From a checkpoint of a small mixture-of-experts model trained on Wikipedia.
Experts: 64 experts in each of 9 layers, 48 cubed ReLU neurons an expert, 4 picks a token, a softmax router, a shared expert of 192 neurons.
Below are experts of layer 2 (counted from 0) of a mixture-of-experts language model. Rows are named up (a neuron's input weights, with its number) and show model dimensions 0-95. Each number is 500 + 25 x the weight over its row's rms, rounded and kept within 0 to 999. Numbers have three digits each.
Before each expert's rows: a language model's description of what the expert responds to; "gets" lists some tokens that make up at least twice as much of what it gets as of all text. This comes from a sample of Wikipedia text that the model never trained on. Tokens count by the router's weight.

# expert 27
Section-start line breaks. Line breaks before section headings, tables or list items, plus sentence-opening prepositions like In, On, According, During.
gets: "\n", " in", " on", " In", "In", " at"
up0:495506464518485550497510499492542522514513466468498455488515506490513503480449529484490513543479538511523525518478520554503500518527520519470519518517507500490484474536478537520543465511465482516512508481499474520502492494460525477495480568518493515508478492504527460514529481463536497539

# expert 51
Capitalized word starts. Single capital letters starting names or sentence words, often after quotes or punctuation, e.g. B-ancroft, G-erry, [T]he, The.
gets: " B", " C", " K", " The", " D", " T"
up0:476486507494469474528473469444460461487516509485496477497490488461516501480529490556528497518486457500499484499522488514493510465517501510507466460524517486505533488552565481519482522495515521495539489506474549469496557503504480495500506535480508478486522533522533467512472487487493470516

# expert 46
Mid-word consonant pieces. Single consonant letters or short pieces inside words, names, URLs and units, often in tables or after numbers: rendez-v-ous, Pre-t-oria, m.
gets: " a", "th", "t", "b", "c", "p"
up0:473493501504512509528481501524478515469517478485509512482501457562502481487497481507480502506531474488502477496478471524516544564515523496548497489509553493496477505502500506544505470460509487520528454538478493477523520488517491499509509506530538490490513467519531515492508513513511520463

# expert 8
Capital letter pieces. Single capital letters or short word-initial pieces, as initials, abbreviations or name starts: Frank S. Given, (P)OW, Zavidovo, CONMEBOL.
gets: " S", " L", " M", "S", " D", " T"
up0:487543498478471492491499548483518477548514472481499515478499509492504489509467500525490482508506493481498503543519579496490520487512490468539472465501495490504501508510465514466516504499516524497513507476552515509530508532541523488539468487539551477472499539554497501485470537473527521472

# expert 26
Commas and closing parentheses. Commas after clauses, list items or titles, and closing parentheses or quotes ending a parenthetical: triples, and; 1996, the; EDMAs).
gets: ",", ")", ";", "),", "\"", "\","
up0:520545488508493513498469501481522527459515510539506482560518488472511450545510499521488506516463489513524521489509487471517477474512508496472540514519485550511460506496539502477503474510511479545493520460509498493499469523513535490563511501498530478507523491456479512449480493516445485503

# expert 4
Determiners before nouns. Articles and possessive determiners opening a noun phrase, often after prepositions: a, the, an, his, its, their.
gets: " the", " a", " an", " his", "'s", "The"
up0:531486465452508505506464504494503512487506506534481511459483504506535456531502461484473481496500470490502517471465513469481506498510473499544499471490489551461478498480466505516453438554535505484470482451491462485458505514501515510522498483492486535501480486501474470500489566479480480486

# expert 0
Prepositions and modal verbs. Prepositions after verbs, participles or nouns, plus modals, as in "refer to", "located in", "degree in", "would", "can", "may".
gets: " to", " in", " from", " of", " at", " on"
up0:501534482548505496513499540502503480486502497492480527508489538502527518498515487502493525493519462504504476530458516515510485515467487506498543464517500498485517458470507513492553514475514433516462503522482467470480447496511487540524500499546513507512518490512491440503482474501552508549

# expert 31
Line breaks. Newline tokens, especially ending table rows and list items or following headings, plus some prepositions like from, at, into, during.
gets: "\n", " at", " on", "\n\n", " into", "\n "
up0:505442531510485478492517465504447515577527493455499491480473469501483504504493496551511522487507480477569536516455505532509467534495499482488500500518505503502499502488469543512511504501538495507487549493524499513480477526505497540485434450525513489494466468440494477530492497495519485503

# expert 52
Word-ending suffixes. Final suffix pieces completing a word, such as -ical, -able, -ious, -ler, -os, plus on in hyphenated compounds.
gets: "er", "'s", " the", "ed", "en", "s"
up0:452529524473500488441555488546489481511485515522485479504545506511521489508468539465502514509478514495472503496536466506510508492557530522490533457484511525499474494491487513483553467524499510509493481469478451542494531482505496493454530479536478441493486513503501453493461482520502500483

# expert 32
List dashes and table pipes. Line-initial hyphens in infobox or bullet lists and the pipe separators of table rows, plus some and, its, The.
gets: "-", " |", "|", " The", " and", " -"
up0:475518522486489525521500465507509492532512499496506498502497492507527513536451487498504552461512473468493472496520457510499470501501507463562504474524501494456484521479483544510520507537510493485565503469488514463490510513534476520471512493465530536502487493474489517457456447441524508507

# expert 25
Prepositions of time, place. Prepositions, often sentence-initial or after a participle, such as in, on, at, during, under, In, and particles like hold on.
gets: " in", " on", " at", " In", "In", " from"
up0:493526526515512491519516507501524473526503545468468494500505498477460496510498486485516511526495440492505477484506505526472492473503528534480523493498551447513540498519537520492510494510525510486517473475544505539518478488506539491521521514516521469519471485494461519484478457477540452454

# expert 17
Month names, age, No. Month names in dates, age after birth dates in infoboxes, and the period in No. or decimals; also N in coordinates.
gets: " by", "°", " September", " and", " November", " October"
up0:478469483532495467544503497540518512491460499516496494524470498515504489455516537516508521506469521510491536500541489531489489507502489487482487482447497501492528506483498498477515505463491474482528457476489540525534480508539480510530455494471499504450517520518560463459462488493477503517

# expert 49
Articles and line starters. The article the/The, plus tokens opening a line, like = before article titles, list dashes, and table pipes.
gets: " the", " The", "The", ":", "=", "-"
up0:520463516518501455531487508496515495475516509491516491524468501506526492505503471463472477488500497443468508502518438479489502524488509497523493490477554516466491548505444526501527496471503491528508483508492509526498510451547507480519477543526535530520504499513477496532487508464523479480

# expert 15
Table pipes after labels. Pipe separators following a text cell or heading in tables, medal tables, infobox chronologies and sports stat rows, e.g. Gold |, Albany |.
gets: " |", "|", ";", " —;", "\n ", "*;"
up0:505442519502498476512519508501507544496526499547536465534515547515521469433447511495529520487473526504455522501521474514519439487509471479529464490481501487502504514507528475584508508504497515489502529475474481491475525519479496504467494521480479495542484477506498512528480487484502511494

# expert 61
Opening punctuation, hyphens. Opening brackets and quotes, hyphens, en dashes in number ranges, slashes and subscript marks, as in (1768, "The, 357–355, and/or.
gets: " (", "-", " \"", "–", "/", "'"
up0:481470495493502490503469522477472473549543492508514507500501470450534491498520474497465478518486474508522483490495498502504513524505504442492503498520503464514460500560509479518514549560507493515543478509465509479498452468480526481490536556510506544512499492491500479491498448460530475479

# expert 24
Commas and closing brackets. Commas and closing parentheses ending a name, clause or list item, as in "Greensboro, NC", "(8th title)", "In these cases,".
gets: ",", ")", " in", ";", "),", "\""
up0:501493464497490506494494524462484503532479502462575490506465520532520503489514511521496499547522461484483479515474485470503497499498481499456527500472493510502465497438467487457549511492505506509464494467516500498499526486516497515424516522471519526498477509479494495496502467510506563575

# expert 5
Single-letter word starts. Lone initial letters opening a word or abbreviation, mostly in tables and names, such as F in F.C., Faso, g in gonna; also in, at.
gets: " in", " ", " 0", " F", " m", " W"
up0:528514451477495516545471484513487462493558491472525448505491509499497479503502518492502499484485489508497490539507491526533486538487490438512486491483465516474487493489533523497487554547485513502497484495515511538542481523519515515467506560507530487495515530528527523487506509479484440485

# expert 37
Auxiliary and linking verbs. Forms of be and have and modal-following verbs, such as was, is, were, had, been, may have, can be.
gets: " was", " is", " were", " be", " are", "|"
up0:498480502515535481536470491485530501533464511461522518502471466516498486511480504488527556510490498502460526495529536506450524505502494450494508474498504508492480510501480520479544492522491524487515508481494474546538508490460477552495540488485503495497549487509534446514489512473448486495

# expert 16
Foreign name syllables. Vowel and accented pieces inside non-English personal and place names, often in sports tables: Caála, Burkina, Husárová, Lukas.
gets: "a", "i", "o", "u", "y", "h"
up0:473499476494534478505557505477492483435475546520530498492491532469534505506522464488510503499529508488474497522468478483526481521495480513515491459474504531510528493513495515482504531521507460456524504486502521533478480496482456470460537477576508491483503490491493487500492521514505462496

# expert 10
Capital letter fragments. Single capital letters or short pieces beginning names, acronyms and codes, often after a parenthesis or hyphen: IGF1R, DIY, Triple–A.
gets: " D", "N", " L", "L", "R", "E"
up0:485451485483476507505548502455523499511503487497483476513488535485513523470433501505529532488505493490512507528505489450496495515529551520524479495508518492509494494453475516503536473464506504536530494479502480514516507518483524468519452521464527460517463455481489537504489562540506508446

# expert 36
Verbs after subjects. Auxiliaries and main verbs right after a subject, mostly was, is, were, had, has, plus table bars and verbs like connects.
gets: " was", " is", " were", " are", " had", " has"
up0:503448441486507487520482499499547498478510493479500519513465540528485505503468505487500487464521480440475447501487496546439478527519485451484471492496521551486538471513451514517529484475485511516467508484488483537454523467506506506470512511499482477484487514490473538540524506449508450476

# expert 3
Personal and possessive pronouns. Pronouns and possessives in narrative prose, often subject or object after a conjunction or verb, such as he, his, her, it.
gets: " his", " he", " it", " her", " He", " their"
up0:511480500477483513505499499454499519484486500486518535507465489512524487533477502523464489493456501480489430552531464538469470563517519457480499524466566537463518509512485543501553480514496520506527474503499498525492511494510466521515542546531497496503489472493495524498534520480466472424

# expert 35
Hyphens and dashes. Hyphens and en dashes inside compounds, names and ranges, such as Al-Hilal, to-be, 2024–present, plus list-item dashes and mid-word pieces.
gets: "-", "–", "/", " (", "g", "h"
up0:459551512452486497519510523517524552463467481519474562486520526501536487540511531499532525537460486525495499513488464535516512507520473436512493493482474485518479518452465524512517531491501514541541528462511519540518503479463544484474524510511477528511495458484485495496497492466513474544